Experts of a small language model: width 256, a softmax router.
Below are experts of layer 4 (counted from 0) of a mixture-of-experts language model. Rows are named router (the router's row for the expert), gate (a neuron's input weights, with its number), up (a neuron's input weights, with its number), down (a neuron's output weights, with its number) and show model dimensions 0-255. Each number is 128 + 24 x the weight over its row's rms, rounded and kept within 0 to 255. Numbers have three digits each.
Before each expert's rows: "comes before" lists some tokens at least twice as common just after its tokens as in all text. This comes from a sample of Wikipedia text that the model never trained on. Tokens count by the router's weight.

# expert 10
comes before: "-", "|", "==", " The", "The", "==="
router:115107085173102135110153131168135127131150073070144167091174142110149103126186108105124159119125094152133091125159141147108159120150147128132126124124104172144143100132133155105091121132114122126162129123153109114112114128141103102106113089128116132116121125159081120101120139128108131128108150148099102100138109152113094111150175111144136098088128185104131141124139069075142144152102125135149134124108078153123157138141160077152112124124102113157131159097098143131168128128101118132118128108125132116125133100159123163138101173116159113093135168090097125118152104140088135104157103090145149132145190140108108124093101167118145126099178111088131100109135145119155126116130147147109171132112105098142108155136099133113107154169116100124145115152136093130142177130110096
gate0:133142131121153105119086119113119164130134158133122152131132138120133099104178113113149079142136180132142159142123148093150102099062152150119105135148138142134141126086111102113093121138143134111143146129162124132143099106101124113100147106156164133125170129136156133174131118142174202130140149117132139104068131099155125114108107100115138108079143120160161150129126133137164104129158142156124119113144179145111130072134106133137101121135137120130126147123120112121135138149086101139109136124132144145157140049121101103114149116156119165129134070147124135093158119102149141147108119139129120120106149112147125122129167129143146141097159133138118161098162140119146135139131177074085109151127161122089109138108102118120106150166112150092093188162175128119114152150057121
up0:119082166101095152139131100139117122111124121157105073153124106118128134140102075125109134138127099094129124094149116180128111152166135065141146115179125138139135130151170157167131118143140109132145110161100097139097156153148117099184104174108111135129095089135159116113126155159122133160102071142086160178112164151134119128116175129140097137149102141141159106103158109114117170131150135110090099145107123106145144122094141143138154090118112165094161094121147109125106146154127104150119110091121105155122176135133155145107113155113090124118100117152094164117123145107125106088103146082128110125141086138115131105102151112121141112166111129133140133112132108137130096114090132164124127108078134130168116080142126144130123141097130119135123143164105118086065109119116133
down0:125148133101117134101144138105128133124119147131118125109133101192172147104115115156164159144105149097089154143120168125128120159081136120134143086097149110108114099147092135147159108144121132235135148145107118132134100078096145115119142090118121094139097124174121097120142112112166122160158096144171125125112158136104108175083110138142143146111117085169152145141130116130087106112122082139121131100148154133143153114130093156151122121122183146112119151120124130129148099167136129140109151162156138187109143132128096095130111149118107131094109157134136129102130121155112094085161122158129179085134151136143122138113153106133119133148104151143109148089122156113110130130129120136139188087161089074107139109114135137120130091138113138142091129134154099139158161129126123
gate1:117143127151121133136105113121098129094133134114121112116160125157142141071091141096119122172122129097140103137144132149114121151123121160106129072161114124176086111120167145147135101136161123105085136089156093134163121159102110181079098159134137134161150147150138068118136119086124187173138106112124156147111141136130117107125133120122144102102140139126124102081157145110115161105107100098100120090127135111129113149106158133096117085096149158126180142142143085149146106111094131131107133140153107089131149125133171144087115141140100151112101090139094126125122134102106150107130145119148118092113103113162151116171126116067147113077182135130106144109140143114112135159114131135135170120127128187126155118134155135152130081103088098152094131139161107114134158152119124
up1:106141134127165171151120128169130159114119100151173112183131130158158125120119131130157141143096132172094115130120133099135122140109100125133118093143183109159135106109155138145105131117160133106135140121158158113126153133131118151110099132134120159111131140183147123104161145148137178116177120072120126113133108162125104120119164127154149123137111107120080112109113116116131117156128103071083130130122168082129149167131151127115106115139100147140109117134118121157143091107132100134147116134126120077162150160117128125070151103141084166171122115110113135148150149131103104150101145156166140102089089127178146134144101164080127133148145122124112187121125108124067087158139114125119131133143113158154162129169162142181158140124097111133094150154153121081132142122112092
down1:163142146115172148152141116156124151161100091145166113117120137105121163124120138133127134118160164110102128107111131147131120153166078169096103151127128085132131151123134108197096118137143143120106107100113124099146130097163080137139098107123145140125126142125168112143082145120115106109111153156125130136129118068103116116165072165151149122088091140120168112184164181108103114158140135136185146152100119145138120049130125114147121142135108114127100165116127072158094115115171126117147119102134150149116159109157134123160107150109087132096105116149155102116109106135140115128145135136140140117162162173112136085158118139166133131160091156132092136105107142109150183124103128126081107134117138125114127149159115146142135152104108127106138133106115122163103110096138139
gate2:109177153100152100116101130139146151162113148116125147106120081156169122109158154144131091098080145121133150083111133118115161128108122156158121099116151165088115107110123106092108128116138183112144119153137072137145120158143119080127122136146102144151133124118120112106144145137103166183155118154098147075094100114120111131147117093180113143135121141128116142163117086112124139121119146120125072103092114146140098115126148135132121126134093101085193127109130108088128142093118108077164117136106146170195139133086120112140166138090101101102157134115181144154152171116094102106153122135109143150096121133142127139131115079101100135105099095132166107149146106097117132117123142150155130150104125156144129146149123170144140126120117168121127139132124164150158132125141147
up2:136194142143138123129140141123166126124096172111135190095130102140140138096162128143135155115096136117130166105139102126150142133126101136118140126081132095110113139117121164072134174149136148113116073165126099107141172150101119091109090145145115131131132110146088125112132159133110149122126137164090176088106132126117151157164121089163110146147149134096057137169132132115127145121126149137088094117147146091125107131104154125123131107147162144123175140103094151110152147105124127114141110101128102099145122081139103095157131138125089176096134120131151145120137114110107093139116138120161094151113194102150155157143137084112080119111068144165154119118136136168141157097134136169130115122128130120133112100138156135141094142099115102098092149118130151138117090119131135
down2:147156129107104112150146149127105125132154152115144169101138121157137128135135145131105160120119122168143091118188181132063144125139136090140144097121127153141170095141098135133143134121107092093152080179115114108148104149126144142164105110113103172067141139152149126114143137138117128121115168143129137114112172106085108144146127078153118172135114155112130141119090141116104121150128124135159134158108129124137148123103139135134113090105143106145092161135135118146122131162129137144146103095100098127130131148121172076152107163144116135134100099128095087139147168157148142064113076086093156101124115106069130124132143127102146140124152100134155135169111152125121155134116156114095142131089114172141112138123100154129151160144115174097070103156112094139134143157114113
gate3:150137128150167138103121155122108117106104102105142139119119105118134145054125100142119103147113094118124127130165148135126077164155100113096137093117089141119125085099136120124125153136074108106118182142117145121134107131101107130119163167115109141137134128142142112098149134138174141115079211116161108100098142158146149108134148130131159137121104167142131135169121139131143125194112109125093130090174126160155125116067142144092144120148134144147141162145166138104142094158162138163113154138117140153160140097079130148179116106104110142108131111120129113131095147131140151153137166141159132135148115118160161115148153118113140124118131101101137151099131127182155142134164113143164151128148132096121124107088104136095135130154122109126072146115099156141172160170145134
up3:157144144149142122066124134150084111102116128129134182106106100128138139084122112106098081116109143161138157116157194139116116089151095148083156119127129125102080127141136121131122153142077134119129176141153136157132102144134075158083143151134139116145109129117135134093155121152121107120128160137135154164116138178171126149105139129114109136142093131152180134135124123110162135157090123120096082099160119170151124134107116126082131112145110158177142119112130145122107086143146142146103142149120140164134134133096109140151137096108103157109120118120163131128077129128174147181116127163118123153156085138142164173117115146099122134095132083112137143144104152150158151091124130122154171135134138121124101112103130156104140154134124079131153157098121146136174144172162138
down3:131159104117110140089113138135150121076131135116149158117128137160139090100120090102118128117136109174135106158122112097131138131141136124094135142111104157077144159124148134126146135165135131004091135130127172122124123129134138134093143157107114116114124148141129131146150104137164127111111181129108133151173147113144156126133148158119133123139075098177135113109132098111134153113114135119102116145100114145098102134113117170111161112109085117125173121151136108113158113130184156150093141125109143080166122140104121128133132124110137154100120118133120173129113118133124148185110115108132106140074098126158142132077097128133124115088111125123136141127129130148169081144143129160140127085126133186104117094152136112134089128159158142099158147140110131121155081175162106
gate4:108146143128137124120118099131121141115081130162062099107166145115128138095139170117160111158117136145135137126089082134121113091138118149110132110093121123128103129144140098163092120147120118099097172125139138114120130146160132053120152145140096116111113138151132130132122097156156155127137121137171182091103163125164149173107122162133139137111125121110133128129129133155176127153144118100113124135137167128121122170104151137148114127094126127125104154121120090122129126110145100092102137160143148130074053129100127126098121146161146135109108165123118154119123107132169055145122115112152103123110140159106187157128141119122126077156131114126125141143133167154139108091121127112136105109124162129085098111132133105135162100145098153068189095105170117121106166136166139
up4:131128116111130128086152122124097108156083128134128122140151157117151129058167159141124138132127124106139152182134121119136128183122146142111135121099149116057175079138144147139127158158130101117147161139155138095103130128166130137146170094102175104167154123093094153189089098142142102130133093143115146151110116122092126119130114140130145111149112149165139128192141139139171120161137074175152136123114163157117102153107133106091117102139131140153114107128102130098141122086165141132113128115118139089118118112121107123144118107161117160150120123105108114121158127133166116137151186138158090162105129156132131107129081094115114150138131148116145101148103151101113090110133167156143124129140140134150109119140135131148131104109088116112120140124163119114107110107092045
down4:157124140086143124119123112147123087164088124124142157123130114130152107118148088111107097114206138137154151149138170130142124125145150116128100124162133128102174109127132186112107154150150142197134160151166106149123130105115114144180091121158152137129130166081120118144117116132170088121165158101131134105143132141165125104112113117109159146126112146137151133106116154110101112138121124125125090114094169160109142104106156091145127117199167157120157140125107119109097130123127115136117172105178126089129127096124116161164113125143135117147152133118117136147082120157148115106174183147118126161145118121132106104113142103136135150091118114145142158146056137089133137145135170090143165148163099084135100092098146121105132158122122104124120127124115125118116097124100099

# expert 4
comes before: " the", " a", " his", " an", " its", " their"
router:124149158109101126079184119141125148148141135130159126125097122105105154081118113119147136126132123087109069141131131168159093102137165086107143144120103140109146126143087135112158146087142138135143122127098102142124153145113173179148153143118178137149128146095151127145136152134093128080121119045141111127132132122165113116120138121125143113160168123140132107127132159117148121156129116129105143160091134075126096151123119149142122093101108145139134126127167132144165153128123169142157124124103133127096110172107136180092171145146131121124113119124116087103109124164170112140159104154118096145135129072152154098150140113119094156149113147121118140122107140101087133147106117090119199148135152128112110115092181109131110132131111140124110183083131074124155115112142117
gate0:148111124144095187116105103158098123162163159134130165148124128107134128117122106138126131123176171100127144116088121113152123115098139118112138142191159110139088177149164111102138116184129122100175150089105146102132151117134098122144084142121131104128167118144117097136130143122124102097100116103098180150170081133122139151104133080131134119134131133112141113150118153117136108162193145164108089091105136143172113119118144114110092128138098128167164153139145165163147130139128098187152134099136124115088134091150089139108111120138138120163140138140131160150135110086102137165126116099115093124080145142143111131151152147175125130117119071107145116136106111139083117138134093102120099156124145145150138128139157112165146156153145115112100112153136148152168114103132139
up0:114191126126145138118153102087133129140112119114075154106125107118109104111155165168131170148129062134105112124119132121130146162088074122117102121139184083085095110191118156116114110120150130133095139164078163161156130130183145074145167113115098137136115104138129120122097132143112114105131110103162144156165132142133128111117113114175170153148141161129123164142131161142171102166144108144124128130142097168107103150119137150134086118110133119179143146101123151113148156080108139086147141127140137093115083092118096127119122149122164119111143136122108135102055132093135133106107124121082121108105130124150113110147117132142124140135121109156114111102158174137096156120161105124119145123123149125154128153127109153119108144092114090156101141115134095133117142131120143
down0:107117123117121170124110174132067114137171138127129169132138170127151134118120145113092120132151176164136082108114109130166145147144143094085120160103106142097102182103124094103179125159127159155131096125133105133160164118150125157111087120137144095143168150119056100141144152087105089103103138110126163142138099107121168139168169124121109152142116099133112118134086160100129134160165145115121131119125136137146111102120100110110135117151097142183105132156148171115121120151120134176101127114152132108135164144160142164109138124154193138109138149126081187119129106121108112118105121122132141126122114141129105095187122135156116115097124093103118109098126143105121162116108140113121102098124108175135140102128108102152154125155156149119111139114144159152142145128103104
gate1:126125149151117139107106147176176118073121145125138113128098119117093112157133114114153149150074128133127107134104120123141152108144132152085120112105152139136102151124153158102101171137114156135146157139115144114109110129112072184147166110123148095114173123153096119090177139146129104167134096149139147163154109129138097143120101135154154094102146120070128119096121127148098143161112151122125169128094082122155151108134115155135100172151172147105158123111118174154091121147119141146092085105155127138138143072127112164119113115149118094134141107127099133127091128087161093093163131146121115161116146164109146141116134122125115109089154154157159115113113147130124106117131173151129100130139104172170083129148142140127162112162173121147127142150142185140104137113127115
up1:105127118152130082142108091090122167132125080132180116098141105062144115127121127171109102150154157118116135123121132146126134147092087090157102155112123145116149091174074093126141121169127146125125077095122101107147115149141132107132103126164113113103164105194118139135110146126125146103115117128115094113138089125153160127100125138130098120151108090130160143151095123122126155136124082132130121147194107128099105128097126140158148134098154143118132111112092115145136124144117152125133136166110161097135144178163117106106125096098104136112131136120165146109104073145162137121112118135130125133087095147110146113143130107144123143119116073120147121115116126179158164139088109105078130144126191076109167129104141126111140118095120127111128098127186106118138097126131144
down1:156150115096118138096130164113120128127112167166084167132149138143107137139147109066112082114125128133148153135134151090125153125153153120106101155157148124134085148112147133074104098121104099140098133113131177154150110132157119175108128158144168125158130138112127151155144120135116121116126117144169152173079113156093111153149124144107112053118101124140149121108115128114095100154111169110107156151140103144138136085080074110121119143122121124142136151185156121119156160144147118107111101094175155131147101128108115105158126140118120129134155126138126119134158066112133104096154112136109151125143175141126106143095134155109101101098140125113092125086119134117109126130090142151137142099142072138085135119110114130138097131160152146138068135098105163106099161151152113
gate2:104125066128085174089123125122102144162123118119135136142107130107143147107140127139112108099175117146118187111094167134120116178095143116181139117117166153087068143125106097109160144165101133181066112163126145131141105163143170129127104092147162152166115130183146095095116138138116124123159119097115104100127109173090132116108097121145126144126106119120126126133147116137132097126106131136128150108155104132120130127091106122124123148157109157134131094136126077134172128123142047132113131126148132142132144145101118131103119088114122121121096107134166126130123177106154129128136144132146138131161101114141112180129162186149103116088137096142122119155104122108093168119132136138127128112114116173112152092131146111110118152100099159107121108150124098116126137097077151
up2:150135139124113084156092108109160112124156134121118174105133132160132110161097140134115110139085131098114086157157097091161151091181106136074124130137088103168149118125128126136106140113128156085131134107128124131101145080108098114148133136107112085100148108125150192136162105094125123113095120156155162170159150089179129118128201179158137131149160129116126129157116160109134143122157148104116129156119124130142130118166127100144097135109149113139070145103110181144126129130087176113134149076131108129134109103129151120116124158155148141132146140117118132117138070129072121099148120139121135152141154122133139094143089082114162126155143143130152140122133127155146112142099105118147117138137124106122096145106109151136108124129144096108159117117102149136157116175186121
down2:148079162133097070132097116103139108087146114117134144133109145148132140124089109142140128143097107076143097147153086134138154109171109140110121146137109115155141114098085112120123158137124161071134157126120120130126140070116075126126134136129114113096188126125158175116150114094120121135092124136168126160156138112154119125113167123168105126146148145138146118178133150137135164124119139109082152160097136147119135114131128108154100130098165096129094135098106146114137134128097177127137150102118138115130109112155154117151103143171133150151174110117132151094147075117085138112162087099152130161148172129130174101123105090141122162152155115109121114117151189157140111148134095119099118119130127101133121149143112171147133145118114088137152121109123115107155120174184101
gate3:137129164140137113083137137141118104147160129110152120121177100134149108137130169101130127124124121119122139124110120147143153109125089157126135128122144140095150154130111117134152127139128118051088119120127151152101176140139136075060118126126151112159151184117087137133144141065123127144107157130122116200132108130140124123129086108142122125133064136114124118130169081143115133128128142145102149163156137150180134128080118131132111082097127130087175143115148123073068171139133122128087126135124146161137099141160174091141130122131111110147141114141114149144140147129133159130114151123136161121154124121154148183123086152142095092148124106147162090129160192119129110142091121150124100151126117157105150104127161149123114154129144122158142104151156118086147140152118117
up3:136127107084107133107134120156118122152173151143175106145155080057119121102154155126104162106141153095126110116135089147122185147129109159128098130155170123131155127094080157101137152116118075131055145123096140151090141124121125148144100114137140106155131134135122161107172156088104111122129153131124082162112119156112187122143146140166106131141096164116128120120118074108139095126115131093119158161142113149120179152149101112113166101129109127149121133122110170078088178112125133147137152147117159111106160146131129115144152104149129114145111139094126150111154161091157136088112104118100120100144127135149117124170100166093101127145142099151121137141099112142135113121149158119118126142132107115176153131106104160126123131090121140093136112122136121129152150164092137
down3:136159108112122096123128146137123138153113114177152156131092120113117107124148128136087113151130163188127147096156089149125134110122122150127131136149124119126135100083115157122115097118169092087157162137098162175149174116104140118104157133122137151114119123160146165105150098155159146115104146095141108155145104130148113101154155147180170145160061134115106162135151119102154155122171131193117150120091103152117122096115128206089116107101081153128143108144121153100117128103149145119105129093108127130131122134134151160146094155109135126091141098093093126106126169103128136133109175133124101139181151120137165142125101123124107105075128154107144103114138136141077135113163132143157135164102123119104171133130107151135134138102134135158160142128140114103128138157098128
gate4:104167167141146128167104154121122167134147146152137097133194099125116170125154102156125145128133130147114135132120129079125142094147104123128121137140132095120100111163107123139134145150146191104122108142149144158141144132124137188129154126119142067121139103124163141136125167136145166158147161173137097131168134116148170087097104135150147108104119144169108164137173130139091156087153116135087111159114098130152112140155130073132102111130145135160112185133101131171104127147149109126135173148155144152154120108113150140108121092124118114134158179108136084108162154156131147117093153125135149119173124169114104161091143130135142165142124120128136137095079110114149111147126118178126165160163129109105136107122090139121103123124120114149136067097109132127133101141128134
up4:134108144114111109080159137120139102127174162123144112074057136125160104127141146106127100102112156107138123176139115119153143112163163165082143105153148122127166132112172060146118144134132088125124143137109123136138132104134111146094153137138127130177169103134167112129115150145113120130161103105165139123116125101161098129147118097134128137115090121125159118130110169109165110155153113199125140106105167109118140128123149142125181140132155112135149109148152150104134122138121162168165085165171124071142103089162103127136096119121125140095125103112147136167087130141127155111160125125166128123103159078137124116112069142122120155141103094119133144162135111141138137135125095098147144118147130126158112090109172130111118164119108155165123155095147156129133140085130128
down4:094110153114130106119113146137106083122100097113140111176144153153141111159118110144104097120156130084151129108079127139140123149095136080125154093114135139084092116125137119098162139114083105179109151116095095135176083155145119109114096143128092160112111183167090149098154139111121131123120152133123155110083127145130138128133104178109122097131098129116143125167109123135118128164145117147142132114132148148163166103154162135106158119108107133112158104145129122108163149093140081105131114116159155109082077142127135133154158149107116127138127144144103115143139104118149086136165142118151100084143158120134143124140089133144138099132108074146109139123162175074125145142120083086127114097114151144139170113116118117122139113133170118148123131133185166115082155108100132

# expert 5
comes before: " |", ".", "–", " |\n", ";", "°"
router:129142132121164163152096159108086138138108135156087114150146123153162132137094120099093125141127163136135155118115107122084129145119131139113109103128142109150107121120159092139099109148157158113134158144141155133158136120136097117113126109156073130122134119120127111099143073132159125150149130149113138118132127111087109096122078153108121192094084079126118160120090124182124108106169136138093133101167150134123114118136107135097153146116122108094133145149119152137099136123174093139117132139130105119138149057114105098178131077145104156156112106137144166150154131078114115139136151144103113116121095182132155156171161131097116107151076142173090141118126135150118117131145118138145097130122160148134095134145104124173149122135177121143148099154084157145076109126109138
gate0:163131172164096140086091089121100155137120126151092143119126120139156075185151113129094122131144109149087121137139101102137141092136137135159080140147115158107145110102121152109198131127126132077131107164109150127129095118148141114140143101109119125082136122099126101084095077094148129104159142106145131102157145143143163083153150117135121111160168110088148165099152157119114106150113128152143102151110085106116142117153160160085140131097161102172143112147139121083141121121109151123112158147146125125162126138143120123097117142114190081119105124107174078111117129098137084123114126123104135110101101114119140164163102156123152165113136085113136107123144115113110105144120142112127114117125105122111089136112126092124119115125134122124179087083109121117094114146143134
up0:103128155138140130093114128125163115117117142144141114139137121141116093111139119158110148133170077125112151137137132132094111127112142127098135129146130134156124152151108147070111168100089167176116136122152118126125155116128138156141142091085091099132161090141129148124058118097116123141157125137115154147117127107128136130108146112111138141135100117153160137152132153151131132067144060107096162085136127146169109115142097136096111151095110146093145126144107130101142112096179101138094156158164160135099101141098126093131084125129183150126085190111133134126094101124157139141125137137152136127098154111111141143110137143102092105099174144121108162126088120123112116094177150154098127128103150135089137131164126125156107150128149148146139137113133165087115159104056110
down0:144100084118135158127094159109073116137131075170108135156124120154113165204102151137150164122136118115150165163129092103186117146142119104121136141136118105158147118137126108150129102117131152189137116123116136119153139181138109132157121174150099105146143151143087134104125112123101129117120080077114186142114146102157121115127131092139147157095152140122110158138154104105126134139093130133115081101114112107164133132136139151135104089132113109163157124112139098132152115148123168122090119120149135114134181136123145151071117143117119146070121144134147132145107109162140104160110150148112125114055100134120112121118105155128125130108158102102120109125128155111126129166128135140143093112134135107123125150170138116081080131092144081143170140111108125131135135152173162
gate1:151164128136158094127111124098118135116143089130142153086164126110128152116147133131188111149118126144133130119131146112121140106140126125113149147101094124155133115073119115108118134120121123169165099099161160079121111143079157146135103119123119149149114128080103145121121128118117128099128164100091109143111181095149121128131115156147092143079153121089105087128129110128117136129122175135120079087185115116133131184109143127176137098137127169127136130152129123103129143106120109117145128138160134063160115103136117163139101132095144153142060119159059163084115098136135142168143108138146136116145136166114130133143069144143157186111133125159131171114152133134085127100117126151115125126147145136110081120128137145144128154123153096065152158139126144119117140105135151
up1:091094117147128103129137113153080159150136176129129102095112139112096089147094107107155175105100126139109118127161110119104114093138132147143136096130136181109125094085125138133133143168154139123155095129158096125153123130171111133157163171099130196131118149113114094095128090114112173127107126107157118111132138145126133142136136111125151133090174143118148142135162097130092101048110117105130140106131144144071115158129124138122102087132102126127136166180123185135130148147125106114114086129103080181096153126127100147113122137108164164142086120141121114094123125101131132113109134137137120157125133114132117099143118132157152129113162127149117102082097097141166133132162138109145129136156092142130085136141096134125106111100112111138103103141184130149092097110095145
down1:149120130139118110130166098153098117098079106148137193117110106125142108140131096148124110138166163137157147114117142146113135120130112079136185115152141119152191153125095113119113129141126090149137141188147145115132115110123102163084110143128133137149127148127117141113129126162083135117109112133139132133150124120153106117119161130175107126087148107081113129134078135124148108116091166118125145131102101154100189116133100109087133134122123139152158128141103152105101128101112086125108117107141123099142089161107105123155129166130103096088127139105162124148128124081113131176096096119150135147080103136165126157168155127090134146095113112112169131132127166116107076112105121104165111135175123119162096147117129119114114138078153166158100128175132135120099181129129145
gate2:127132088101149121104144120093119186140123113165130125095158121171109144121172118107161109165147150146097104073157160104127120120113127111092126159096133117094138128102126136141073141079137164075111154099132113158156090064139067139119126119108135168127101118135142171167159123104143117130134143111138158128130128154131114108141073115143126141109107129101159152162132141158132098127127093112103144119105127118087124119120132179136127136148103087123118132133139185128122094095147147118124111094125140171108126160116135118167126149139121117128145103131114135113146130191141135154112118132095110145142164133099134119113097170145111127120121112143169122094135119110107106132139129112147157134081126094110078205156150124119111135115194143154148127080137129149121132152131147
up2:158124174156161122141139147151088116100101128138146088125127134166123117144152144137163144186109111131089085171128145142144156158164153147125140124121158153169098074157140121142138110137132154123140111143129154070100115125116135116143163112133113135157174149126123145139164124160132159086125108092115092112120126126128146134133113129130086086076096156118120110168135143144117124103140124114123134149070183110124128130108124136148136137123148168099146147094127177089131156133134147123149098112097140121117125153116106131079101146113154167066154142176148101148087095117148130116154142116139121164134161142120117153140167125152152172141122146137100142160120123176150134119076109137157138085083140129115096084153154116123092130117121111154091129084103128109115113125110122
down2:142121171183090114135166157152156107150164157157153105117168092142120108182118114120099135142103149101129147093089116137114109176124138091176144134116146119155094144080127098090128114111115128138130139123136129151152146114089115094111108088109146155165091137130143127130152106148113125094107151117162165131132125105134114151102144090113151152122132111112142124136129158173150146122110144131126142151100130087085137141133083103130134096150158092132100155150141163139150128128134148083118111156115090147136107129118149160174116135098158103113137133129102124117135111152116099089124118166139141142132143100138105106103125116157077125110133105136144133110078129127125135168124160070120178127167081081155139084159156135118115133139122142118127104095159131172128083170127080
gate3:138148143143150118120147129093166128143122122071140098095149141157094149074156168153122077119162130126101115101137137130090128122125080125159091111136153113123137127181154141107124130161149104108118159117097093175140137135133106109095120143122150124116136146161113162104155183124088193142124124120155154069062116136111144120151155136131120110130114116187142171127118129083149152176098154111109126137116119117119142119147177134127121095146107103134111117174140118083155141133123111111102110141165121123120163111138127112096140128107098068111058149141120146106162130161117151130162175131122137120111138143133150139115142139140133130160133149154130153133141120131124154136166098144171112162126108096156163113151125168133124157105102099104106113110146112124124126159102157
up3:140101125135146145128142122127144102086156195103090096157089137112149148125101126147130151145172075133117149100106116111135138115123103198157149139150135118129132114168094115146133133146138153125190155127151077120130138152127094113096139175115127138116099172111130141085121132169129116150179134106116090137111144180157155136071149104138068110155118122135116097117149109138142108133124098121124143192126107141092125108137168134132186119149125143118146117140150125119088129149048140143109137122160153161137158109129111124166150118165084095122141125145151122120142106128127124177127145159126113117123123097116146102122129133119137122101122122115101153136122096160123166116147148123148171104112170165093148159115133170120116115131107111136138161088135151141135108108129155
down3:134135173092156129149140113134165133139159175132095103132121140122164135123087175076079115091153128135125146140094097130135117144126123121123113091096149089144095087146132105139100118129121196210141146110154161122101153148081129139110124059144113098119095173119141162125163149133148066167126113111140116155118108152107162087134117103137146062119143137114076105137146121122141116132109109128108092149134114118107119133112124131128134128132160100078112114111133115154150143123121141118124113151119133127145116126147137147132132140136129097118092127088141129142151103109101109167150112187113131150110101134123105093117093145087102118111156108111098145128175160137130109094101157155150105118133133111121114119155099149113119119130148114117096141084120175124086144148137164
gate4:120128104110165140109148125093120147114120126141148119091124186121114117134150178129139125172151115126094122133135125131124148141135159088108132169135155119125138163137096168105172158176113099175103122145098087114130113150129107139104140178163123132101097142123119132136151172136117082106137169059111118121129104140141105107147130143179153122117143132164131095175138118125093076105115132143108161145117084115106137115143148150165097126116088145150138146102178101099116119106111129103124130089124060126145097105144123115124138110170132113108158111095149124160085122157133111124146096164115109108106095109174131121111106114167118116126121149156104098146111133099157119147113097122151119079127152120110137146183095169102122125161081137124138126120087129147103119143155137
up4:164153120159078138119109111147098134130149126130138121114153133107134156156071179114082137140118117114131130106144112100152099125094144145151130137076135149114094110145116113136106072141084157129134106147126084114121103109142129125148136136096130142152146132114097152146114127083117144153105128109152128099143111125108127121130128096128117164130127102101108128124114148111125160161130136114117118145104075157110133133154139100141121096137073136125146171130111169120112152119078091163110168162112120133177191108140143134141156111130163077145168105122102113131142134117127130111095099112164165132117153117107125101108145153137097167145141130099104124099125130111114123144148086130081106110161078104100168116118128156161152057101077121156103159123106129175155175136121150
down4:176155097139110112116117113119127151096110143178166054132123141103100161108108151107114133092111124154146142089128185156087123130089137135139145153150145131103137152116177091120113100118093126143136122129118137171108117102122118110135132119170133144090120113170176120093130106123141094125145149194123123118143128144073130136127127141174135135124099147097157133135143078141090162152095161122137113141116124189106117153127096105182115136134118151127143147158118115130162159119092147146150108121099114131129099157144100149096141165125122149124116124107116144166143084152142128141132135117118151114112143112166106133134109113134078097188113146127184099126116115102132125092123138175130139118118109102129184135145121090155146132130113086063117151132093144128134145129120127